config = dict(
    num_hidden_layers=15,
    hidden_size=96,
    n_experts=32,
    experts_per_token=1,
    d_expert=352,
    d_shared_expert=0,
    hidden_act='relu',
    moe_layers=[2, 3, 4, 5, 6, 7, 8, 9, 10, 11, 12, 13, 14],
    router_score='softmax',
    normalize_top_k=False,
    routed_scale=15.2,
    balance_loss=0.000477,
    balance_bias=True,
    init_std_router=0.00685,
    lr_router=0.000961,
    vocab_size=8192,
    norm='rmsnorm',
    norm_eps=1e-05,
    tie_word_embeddings='early',
    optimizer='soap_variant',
    learning_rate=0.00859,
    beta1=0.95,
    beta2=0.99,
    max_grad_norm=1.0,
    batch_tokens=[32768, 65536, 98304],
    max_seq_len=512,
    train_tokens=388400000,
    max_steps=6175,
    dataset='wikipedia_en',
)
Below are experts of layer 5 (counted from 0) of a mixture-of-experts language model. Rows are named router (the router's row for the expert), up (a neuron's input weights, with its number) and show model dimensions 0-95. Each number is 50 + 12 x the weight over its row's rms, rounded and kept within 0 to 99.
After each expert's rows: a language model's description of what the expert responds to. This comes from a sample of Wikipedia text that the model never trained on.

# expert 23
router:51 48 53 81 38 46 44 28 59 59 54 60 32 48 42 51 58 46 47 36 46 68 55 67 31 46 37 56 40 58 55 53 51 52 43 26 23 52 43 51 61 49 51 62 51 50 27 39 41 36 54 41 62 48 63 53 56 46 30 62 40 36 44 35 64 54 58 37 51 60 55 64 40 90 62 53 29 44 40 63 31 41 36 34 55 51 58 54 44 57 57 67 68 58 51 32
up1:62 43 54 40 50 52 62 54 67 59 52 72 69 47 48 40 57 54 47 47 58 47 44 35 46 53 53 20 56 62 72 44 47 43 40 88 58 59 67 37 46 41 46 45 51 65 59 38 52 36 62 64 54 63 37 36 59 39 38 39 54 68 68 48 62 22 58 27 52 42 41 69 53 54 56 43 51 57 45 56 43 31 52 46 58 37 35 27 33 64 60 32 39 55 51 64
What it handles: Surname first pieces

# expert 0
router:41 61 48 65 62 59 73 39 67 67 60 46 30 48 51 34 55 50 59 39 59 54 71 42 26 44 56 63 46 61 46 48 56 34 39 33 55 45 57 45 57 54 50 57 53 48 74 44 63 52 72 38 49 54 49 40 45 52 37 41 46 49 54 68 78 53 42 51 73 35 31 53 22 38 51 47 33 42 50 65 46 51 27 67 55 47 58 33 55 53 67 36 43 61 77 36
up1:77 43 55 65 59 59 43 36 53 54 49 54 64 52 63 44 28 64 58 56 39 45 74 49 57 47 33 53 46 64 58 47 41 38 62 37 56 42 24 37 39 36 46 51 77 48 52 56 50 54 49 50 47 55 46 69 47 55 54 57 58 62 38 64 57 36 51 22 61 50 45 53 45 39 48 48 57 44 49 42 53 67 28 45 20 73 77 56 76 67 59 62 50 45 48 30
What it handles: Infobox and list line breaks

# expert 31
router:34 43 49 33 31 61 78 64 46 59 30 57 69 62 59 34 57 46 66 31 53 63 38 42 50 50 44 41 41 51 63 57 53 39 55 36 47 45 45 47 50 52 63 35 28 41 43 36 69 72 39 57 41 42 52 71 56 44 51 82 66 47 52 55 34 58 53 63 84 47 54 66 38 30 51 45 48 57 54 43 48 52 53 66 57 61 53 52 63 22 54 39 51 52 51 61
up1:49 55 34 49 51 38 50 71 73 63 41 51 50 56 65 46 46 47 47 42 54 47 39 48 43 60 75 32 56 30 61 44 39 47 36 20 37 52 31 64 34 47 56 47 46 59 32 56 30 70 39 44 67 57 50 67 46 52 47 30 50 40 54 47 42 41 38 19 53 41 64 60 51 42 22 34 62 45 43 50 50 51 78 70 52 41 60 42 42 42 49 49 38 34 54 39
What it handles: Table pipes and infobox labels

# expert 21
router:54 46 52 34 66 56 30 52 40 43 45 34 36 57 76 59 46 67 27 38 56 36 51 41 59 57 29 46 48 48 50 50 54 53 50 64 27 47 27 44 54 30 63 44 40 33 72 41 44 59 64 37 50 56 60 48 44 38 60 47 39 81 32 63 39 61 45 23 49 57 35 28 62 59 36 54 40 58 29 35 62 56 55 42 55 50 43 41 45 33 63 40 42 50 61 49
up1:33 52 49 48 71 38 47 45 61 63 55 43 43 62 47 45 44 66 38 61 36 44 64 46 62 55 38 42 45 60 56 66 61 54 51 56 48 22 49 26 61 52 38 43 54 44 55 49 46 25 50 61 47 49 68 47 20 49 66 47 38 35 59 68 36 45 66 58 52 64 38 68 60 59 50 51 36 43 41 38 52 31 41 51 83 50 42 28 47 55 58 22 26 41 58 44
What it handles: Word pieces after d

# expert 22
router:46 43 41 67 51 48 42 25 74 75 50 51 38 62 43 50 44 63 34 39 54 64 55 47 33 59 50 70 47 24 51 34 58 72 41 47 38 52 57 53 63 41 51 56 62 54 43 41 50 48 36 61 53 45 57 34 53 43 36 63 44 34 26 66 51 43 44 55 31 64 32 36 34 64 58 56 34 45 41 52 28 46 36 53 52 37 61 65 45 71 54 52 68 50 53 21
up1:19 61 39 47 54 72 57 47 61 66 58 40 63 50 47 43 18 42 39 45 39 51 35 58 55 31 42 59 39 38 39 49 41 48 40 54 32 37 41 40 43 55 30 45 69 45 30 41 59 74 57 39 81 46 48 46 53 46 33 69 57 66 44 36 46 55 60 48 49 56 44 39 58 51 28 34 39 47 48 48 62 81 51 58 46 72 37 51 56 59 57 51 52 55 42 60
What it handles: Number pieces and word onsets

# expert 19
router:44 39 33 70 42 46 37 33 66 62 45 44 45 63 37 44 53 57 41 42 60 53 57 41 46 54 53 75 39 21 45 42 52 74 46 57 46 49 57 57 64 53 53 63 63 57 40 49 41 51 33 63 45 62 46 28 59 35 41 53 41 34 20 61 52 50 38 62 28 66 43 44 46 62 58 61 38 34 48 55 21 50 46 56 60 41 65 70 52 71 57 52 60 58 47 24
up1:27 60 47 51 24 46 47 38 62 59 54 63 48 43 61 35 36 50 54 47 37 44 44 43 63 52 47 33 41 56 49 46 60 42 39 55 62 50 43 50 37 42 56 47 54 70 65 48 48 51 39 38 61 58 34 55 52 52 64 99 59 52 59 55 58 43 73 54 69 42 49 60 29 51 41 48 63 41 89 52 55 49 47 64 46 43 31 48 40 67 30 50 64 48 69 51
What it handles: Word starts and leading digits

# expert 29
router:75 49 73 56 49 28 58 36 60 49 54 63 40 35 52 59 67 66 69 68 51 45 47 68 44 33 65 63 74 38 42 50 33 31 53 51 63 62 58 51 49 58 59 59 72 52 36 57 82 24 49 47 46 54 38 48 50 61 50 50 57 40 54 52 38 26 55 49 60 40 63 32 52 74 53 42 50 39 44 48 46 36 64 46 45 63 41 55 42 68 34 49 55 47 44 61
up1:42 22 72 64 57 52 39 27 50 62 61 65 47 60 21 43 46 61 43 44 82 60 72 43 58 49 52 42 58 50 70 46 70 44 47 58 39 50 60 40 34 51 51 47 40 62 57 43 59 49 43 36 76 55 49 55 51 44 60 48 45 39 59 44 53 40 40 40 65 44 40 47 46 49 37 39 59 66 45 59 39 45 45 61 74 52 52 62 71 40 34 40 68 67 65 24
What it handles: Single consonant pieces

# expert 4
router:58 41 40 23 46 52 25 28 39 43 42 52 41 37 38 41 64 66 40 64 45 66 62 64 54 65 67 54 41 46 44 47 71 53 32 54 32 33 33 39 59 49 55 54 39 57 54 63 55 45 56 59 42 31 74 50 47 67 40 37 35 69 53 72 52 51 44 40 44 61 37 46 44 48 63 52 62 45 60 50 68 53 51 48 49 42 23 48 59 24 59 29 68 55 58 56
up0:68 57 38 71 43 42 47 47 55 39 69 38 30 51 42 42 34 58 57 36 44 50 42 68 49 30 51 31 50 49 43 56 62 52 36 54 52 38 47 41 52 46 54 61 42 56 51 32 63 34 54 58 59 58 56 45 59 70 59 38 33 58 61 42 39 65 32 61 30 48 44 51 42 50 47 51 46 40 34 68 58 57 31 24 17 47 48 24 22 33 55 64 46 56 67 45
What it handles: Ch/C word completions

# expert 27
router:51 61 64 42 79 97 60 53 38 46 55 39 62 54 56 51 36 64 51 42 54 45 26 51 47 52 29 54 51 58 62 47 43 59 49 57 46 55 63 61 53 56 63 47 49 41 37 61 66 35 80 57 53 29 57 57 19 44 29 39 49 36 46 64 45 40 56 49 43 40 52 54 66 42 41 61 41 71 67 52 57 50 60 44 58 55 38 53 44 50 70 62 54 50 68 46
up1:39 43 67 31 69 67 47 55 43 40 37 49 57 58 47 46 60 56 55 63 51 63 47 63 52 39 33 44 61 42 65 46 30 49 63 44 54 28 31 55 55 41 70 60 70 41 51 57 48 41 39 76 48 48 54 40 40 79 31 66 48 41 39 48 64 33 68 36 44 59 54 49 61 42 47 31 54 58 46 43 71 37 52 42 44 72 56 58 23 43 35 57 41 40 57 29
What it handles: Pieces after J, K, Y

# expert 26
router:57 45 38 48 46 52 39 19 30 45 68 52 42 37 38 68 31 41 34 46 43 47 52 46 34 23 48 61 54 61 48 54 57 59 53 41 60 50 75 59 48 60 33 42 47 37 51 40 43 26 45 36 55 28 55 47 41 58 53 58 38 68 63 34 80 50 48 61 45 54 28 59 56 49 61 57 30 50 46 71 34 41 45 54 45 40 59 64 49 51 51 33 62 55 54 26
up1:46 73 45 69 42 53 42 41 54 37 67 40 58 52 50 46 57 49 41 38 35 47 48 47 41 59 51 58 56 71 61 47 53 54 35 40 23 37 66 36 42 60 46 46 47 56 55 43 71 71 65 45 59 42 57 55 53 34 61 34 25 68 46 41 54 63 72 60 47 52 48 60 75 31 50 29 42 69 38 57 41 40 37 42 60 35 62 55 38 47 30 38 79 46 62 42
What it handles: Place-name words

# expert 1
router:48 54 59 49 48 71 62 64 41 46 54 33 47 67 52 57 37 48 18 26 58 62 25 43 43 63 54 42 55 46 28 41 47 40 56 43 36 46 64 52 39 58 50 60 44 47 52 62 39 79 59 74 46 48 60 60 36 54 71 64 60 63 52 36 40 67 48 52 30 22 38 45 59 43 44 57 52 64 51 30 38 52 46 56 53 41 58 29 48 34 55 45 67 55 58 67
up1:66 89 52 42 56 55 42 36 39 42 54 49 80 55 55 37 25 43 53 34 50 66 59 54 68 40 61 51 60 56 50 24 65 27 51 44 48 52 46 45 79 74 39 65 44 53 57 29 61 51 38 44 49 40 42 16 49 67 35 32 61 57 55 50 52 57 51 51 42 53 52 56 51 64 54 44 63 41 45 70 46 62 43 46 55 53 43 68 55 56 42 41 46 40 52 45
What it handles: Capital-initial word continuations

# expert 28
router:69 43 42 45 46 36 38 60 49 50 37 60 59 34 51 47 73 53 69 46 47 52 62 45 59 50 60 27 68 44 39 58 79 61 54 43 50 49 41 51 49 52 55 40 22 46 31 19 66 57 37 40 58 32 57 56 43 40 75 48 71 51 38 67 47 42 49 48 56 54 59 54 61 56 69 58 42 63 53 41 49 60 65 52 29 72 53 56 27 48 47 36 24 45 41 51
up1:52 54 42 47 49 61 39 47 51 49 51 49 38 64 51 65 51 23 62 63 17 42 37 52 53 54 60 45 77 56 70 57 46 55 38 60 58 53 79 51 36 59 41 53 47 40 46 57 73 46 48 46 43 58 76 59 29 45 46 49 49 50 37 34 51 42 89 54 55 68 45 71 47 53 35 41 47 65 57 56 54 62 60 39 61 56 68 44 29 46 51 59 46 70 65 46
What it handles: Plural and noun endings

# expert 17
router:67 51 48 36 62 51 54 51 35 40 42 53 70 23 46 45 57 70 81 62 50 57 44 65 63 60 64 49 58 50 40 36 49 45 53 44 66 42 57 47 45 45 57 45 39 44 39 80 43 44 46 64 62 33 61 48 55 69 43 68 63 45 77 69 63 17 55 50 40 58 46 61 63 64 65 35 54 44 61 67 49 64 40 38 45 69 47 63 57 47 53 68 47 50 61 47
up1:46 33 49 52 42 64 76 77 43 44 63 50 72 51 66 57 50 47 56 73 60 53 58 35 65 48 67 35 58 50 46 62 53 29 57 77 43 57 42 38 63 40 41 16 52 47 76 56 37 63 44 56 51 43 59 51 61 58 56 59 47 54 65 30 54 48 53 56 52 56 28 52 43 70 58 32 60 41 40 43 49 53 38 44 59 26 41 52 51 46 64 33 43 46 61 62
What it handles: Mid-word continuations

# expert 9
router:40 39 49 62 48 72 62 59 64 40 62 59 61 30 55 61 52 29 32 51 68 33 45 64 58 52 32 40 41 68 50 31 50 30 69 38 51 44 35 60 59 61 40 55 40 70 72 42 44 66 33 37 48 55 46 42 41 53 38 54 69 41 60 68 70 68 51 38 48 54 48 59 38 43 51 29 47 32 59 49 70 40 54 58 41 64 69 27 63 56 47 51 36 48 46 54
up1:49 32 48 32 76 45 54 38 45 55 57 46 48 43 61 55 56 38 78 61 27 65 53 76 44 56 44 42 46 63 49 45 25 56 54 19 30 37 59 51 38 46 56 63 35 55 45 38 51 49 45 45 45 51 57 47 41 43 63 66 66 42 39 58 48 44 65 33 69 52 50 27 57 60 25 45 55 59 40 40 63 65 32 52 33 33 61 52 52 64 50 64 63 55 41 58
What it handles: Of, by and from

# expert 30
router:58 65 50 47 41 28 40 42 69 51 36 44 43 40 73 35 61 34 40 59 32 39 59 45 68 62 62 50 53 38 51 52 50 16 21 78 31 49 44 50 43 43 41 47 50 35 59 65 41 39 52 67 55 60 41 49 43 52 47 37 57 63 55 45 49 40 52 50 52 65 55 46 58 46 39 48 83 56 52 53 83 52 39 64 53 41 46 46 56 52 43 66 25 48 37 50
up1:62 57 52 49 54 32 46 43 61 52 53 61 50 56 46 38 38 48 58 52 38 38 50 53 58 79 55 37 35 46 40 57 67 54 53 71 53 54 48 43 56 40 52 17 55 19 49 56 56 44 65 21 54 36 71 51 70 38 53 53 46 50 59 57 55 39 39 39 49 40 42 46 36 60 26 42 74 52 60 58 69 60 39 54 45 35 77 62 49 25 61 48 56 54 68 52
What it handles: Noun ends and short nouns

# expert 14
router:34 62 47 77 62 49 31 54 86 44 54 62 72 62 33 30 39 41 51 22 51 58 36 47 49 63 36 49 42 49 62 56 64 42 57 51 38 47 54 53 54 43 60 66 44 56 44 42 36 60 44 49 41 81 48 56 61 52 42 58 23 51 53 32 39 52 56 50 53 59 44 51 11 42 44 56 44 47 60 48 40 48 34 43 66 42 43 40 48 48 65 56 66 40 48 43
up0:54 68 55 64 82 35 40 77 50 63 51 63 40 51 36 57 46 33 41 61 37 52 32 47 62 47 45 67 43 39 61 54 50 40 33 55 79 51 54 59 45 31 52 31 45 54 27 52 55 55 48 48 62 53 74 46 49 41 36 49 41 36 48 46 28 54 48 28 34 50 41 47 40 48 46 64 55 54 48 32 50 47 44 33 49 45 81 34 44 30 56 54 47 66 50 69
What it handles: Opening quotation marks

# expert 18
router:39 56 45 58 64 42 59 67 70 68 86 43 41 40 59 50 52 27 57 27 58 63 70 45 46 31 70 47 51 48 43 57 49 31 35 35 51 57 58 53 58 23 53 58 66 56 58 42 49 61 63 35 60 64 66 50 38 45 42 33 45 58 64 62 75 54 51 41 74 53 33 53 45 40 49 52 31 57 53 48 49 62 47 49 55 36 61 41 57 36 68 57 42 58 39 49
up1:40 65 37 58 41 51 34 64 59 57 36 57 39 54 39 51 24 52 44 61 51 40 48 63 36 56 50 43 55 55 54 50 51 46 39 35 57 43 57 49 48 41 49 64 70 31 54 54 35 54 74 65 68 46 60 62 49 62 48 68 49 48 61 57 66 73 36 46 57 26 59 52 31 70 62 45 59 52 52 50 69 55 09 58 61 46 61 70 31 46 57 57 30 55 67 41
What it handles: Table and section line breaks

# expert 2
router:56 49 40 75 45 42 38 19 74 72 53 55 41 59 38 56 37 68 38 46 49 58 61 52 25 57 45 63 49 41 54 37 53 71 51 26 37 48 55 50 57 41 44 48 50 49 43 38 51 47 47 54 58 57 57 41 46 43 51 62 52 38 40 55 67 40 50 55 48 56 46 49 35 84 66 45 43 47 26 66 26 45 28 39 48 30 62 47 33 66 50 51 60 47 51 28
up1:48 49 30 25 56 52 66 43 63 40 35 59 47 40 57 53 28 52 49 50 38 46 74 56 68 45 61 65 52 58 61 35 53 55 52 27 62 67 36 57 35 46 36 56 51 53 44 54 74 36 63 48 37 43 39 52 53 42 69 51 66 38 57 59 60 36 45 58 70 54 43 62 40 44 57 49 29 81 38 57 70 55 47 54 57 39 41 74 62 47 50 63 38 32 31 42
What it handles: Table cell openers

# expert 12
router:54 37 49 65 40 49 55 34 62 54 70 54 54 44 48 42 44 39 73 33 48 56 40 70 27 46 49 65 30 49 44 42 62 42 73 72 40 73 67 53 47 61 51 64 62 59 86 47 35 39 44 30 65 61 61 30 54 66 65 48 34 58 62 33 49 47 62 56 47 60 48 46 36 51 49 52 26 51 45 52 30 54 39 55 52 61 63 38 60 62 43 51 49 41 45 45
up1:48 33 66 42 50 27 35 55 38 68 51 69 54 38 45 63 37 59 59 32 34 47 60 33 57 35 58 29 53 43 37 42 75 42 51 43 38 49 44 55 45 54 45 56 30 61 46 44 60 62 38 69 63 32 75 62 55 37 41 59 51 44 51 52 12 65 58 34 55 59 49 53 47 54 41 56 42 68 51 25 56 33 49 40 34 46 53 44 56 51 45 65 48 45 33 67
What it handles: Month names in dates

# expert 25
router:25 46 41 38 46 59 36 46 54 43 47 74 51 54 34 61 43 25 51 46 53 46 17 60 58 57 60 60 28 54 53 62 46 54 46 64 50 49 31 63 55 54 51 58 69 68 57 37 37 52 65 43 45 59 28 49 49 51 34 61 56 60 39 40 51 61 65 50 60 53 62 33 11 33 55 56 37 39 44 53 50 37 49 37 62 70 49 24 55 53 45 59 62 60 45 42
up0:41 27 42 37 57 55 56 46 58 59 57 45 64 67 45 70 45 55 50 22 37 46 44 63 35 17 51 33 34 64 77 54 54 57 38 40 44 47 78 63 52 51 38 54 53 52 70 55 64 50 48 60 47 35 53 57 50 61 41 45 60 52 50 59 79 46 42 60 44 49 47 56 59 49 65 57 19 47 32 52 48 45 55 73 57 55 46 38 30 51 59 35 68 59 40 51
What it handles: Clause connectors

# expert 5
router:57 40 51 60 52 43 33 22 59 58 43 67 34 48 34 61 33 59 64 41 44 54 57 82 22 37 43 73 46 55 43 54 68 75 48 31 47 45 57 47 66 45 56 57 63 58 47 45 44 58 45 30 51 43 74 55 53 51 33 76 53 27 57 32 58 55 46 57 59 50 59 50 39 60 49 43 61 44 38 63 48 38 45 53 52 50 61 33 49 63 60 46 45 32 68 35
up1:66 66 56 42 51 41 69 62 56 54 53 70 46 54 64 51 27 50 40 43 45 59 39 59 70 45 53 48 59 62 37 48 47 37 37 51 61 50 40 43 60 27 55 50 43 33 46 35 35 45 54 68 67 25 41 59 53 65 45 52 48 53 56 35 71 46 50 58 45 38 25 43 57 42 43 37 55 49 54 41 52 25 35 30 51 53 08 50 57 58 53 44 64 40 62 24
What it handles: List and place separators

# expert 16
router:31 46 58 19 42 42 57 57 43 45 50 49 59 42 53 63 54 31 40 60 50 42 42 43 62 40 76 33 49 33 64 62 42 75 55 54 75 55 59 50 41 35 35 28 37 41 58 51 43 54 39 55 56 33 53 56 63 62 62 55 33 49 81 55 38 40 47 52 65 47 55 58 28 56 38 57 65 60 59 30 55 51 55 40 43 34 48 59 40 43 25 39 48 46 33 62
up1:70 54 45 51 63 52 36 30 41 32 55 49 47 49 57 64 34 37 83 52 36 48 54 52 51 42 49 58 46 49 52 35 23 50 30 40 59 53 54 65 45 56 54 28 65 47 39 43 53 60 61 54 39 45 63 60 52 51 52 79 53 61 62 68 64 55 49 19 46 45 31 39 34 42 40 44 55 64 66 46 45 45 42 23 46 37 37 63 42 33 60 66 52 49 69 64
What it handles: Latinate word middles

# expert 10
router:62 49 85 41 47 34 56 61 31 36 41 64 49 55 52 38 36 70 52 75 41 49 65 59 31 47 51 36 37 64 64 62 46 57 52 70 44 48 45 53 47 56 48 37 51 46 49 40 68 26 49 46 60 56 32 39 60 49 65 39 41 43 47 36 49 28 43 60 54 48 56 56 55 36 56 46 60 26 52 72 59 53 46 59 26 61 22 68 51 64 43 38 49 41 48 33
up1:55 45 67 56 67 52 41 54 24 59 43 57 60 46 50 45 21 63 64 55 29 47 42 42 68 42 57 44 54 40 43 60 51 70 65 59 61 54 46 51 58 48 36 39 31 67 39 49 42 49 68 68 63 49 52 58 45 59 65 60 68 50 65 63 66 65 59 50 55 47 65 57 61 25 58 42 44 35 46 65 40 42 63 49 47 44 14 41 46 77 50 52 26 54 49 41
What it handles: Mid-word syllable pieces

# expert 6
router:49 49 43 69 61 30 67 35 64 60 66 50 51 71 54 62 37 44 66 55 44 50 56 56 31 48 46 69 52 45 58 33 64 75 57 40 25 38 61 48 70 39 59 51 58 53 67 47 49 65 42 57 50 55 53 31 50 79 34 65 71 46 49 54 49 51 58 46 78 62 51 44 42 74 30 49 18 52 41 58 31 47 48 54 43 53 57 48 53 46 65 55 51 47 62 52
up1:60 63 53 37 48 63 46 57 76 69 48 61 71 64 39 50 56 51 61 56 60 61 35 40 50 27 55 55 48 59 32 38 36 60 45 24 36 54 60 38 71 56 53 71 75 42 46 47 30 50 43 43 59 46 58 49 43 43 50 29 60 47 56 60 56 52 52 67 52 37 50 42 62 49 71 38 50 37 43 38 28 63 41 33 51 38 51 59 50 53 31 28 32 44 72 68
What it handles: Sports-results spaces and numbers

# expert 7
router:36 63 40 66 58 63 46 74 61 57 51 63 33 50 44 34 27 42 55 47 46 59 36 41 21 32 37 65 47 42 61 64 65 41 52 33 58 41 43 51 58 36 58 65 63 56 71 46 44 70 32 48 33 52 59 60 62 51 25 73 50 44 50 33 67 60 53 53 36 50 40 64 53 53 47 49 50 37 44 55 35 57 55 46 60 38 49 21 64 66 39 63 41 62 56 55
up1:52 69 53 41 35 46 59 47 41 65 43 63 52 51 53 33 48 40 67 48 42 37 55 44 54 60 55 74 48 30 70 34 31 35 49 24 52 48 26 46 35 50 49 56 54 40 59 67 60 42 54 46 24 74 39 51 57 65 38 44 50 65 57 64 49 36 39 43 38 36 62 48 48 44 69 49 57 43 72 49 68 21 48 37 61 33 36 38 31 49 59 66 54 56 51 52
What it handles: Articles and sentence openers

# expert 3
router:34 51 39 73 27 52 53 44 48 44 51 51 44 30 45 42 51 40 49 41 50 32 44 59 53 66 45 53 40 43 50 37 58 30 45 29 33 50 32 48 57 49 36 57 58 62 70 19 63 49 50 49 40 52 38 63 48 55 72 71 54 47 57 22 58 70 43 54 48 49 40 40 39 41 57 43 63 33 36 58 71 34 54 38 60 23 58 34 44 64 47 55 64 44 45 26
up1:52 21 61 74 47 64 60 51 58 68 67 32 66 22 47 56 40 43 62 30 40 53 44 57 53 68 59 30 60 64 34 58 51 41 48 68 55 78 64 41 51 69 60 40 46 69 54 45 65 43 52 47 63 63 57 59 47 56 35 54 58 43 48 44 23 51 45 51 48 68 53 65 48 60 45 38 39 48 62 60 52 47 53 40 50 34 32 57 50 54 19 42 65 52 49 59
What it handles: In and other prepositions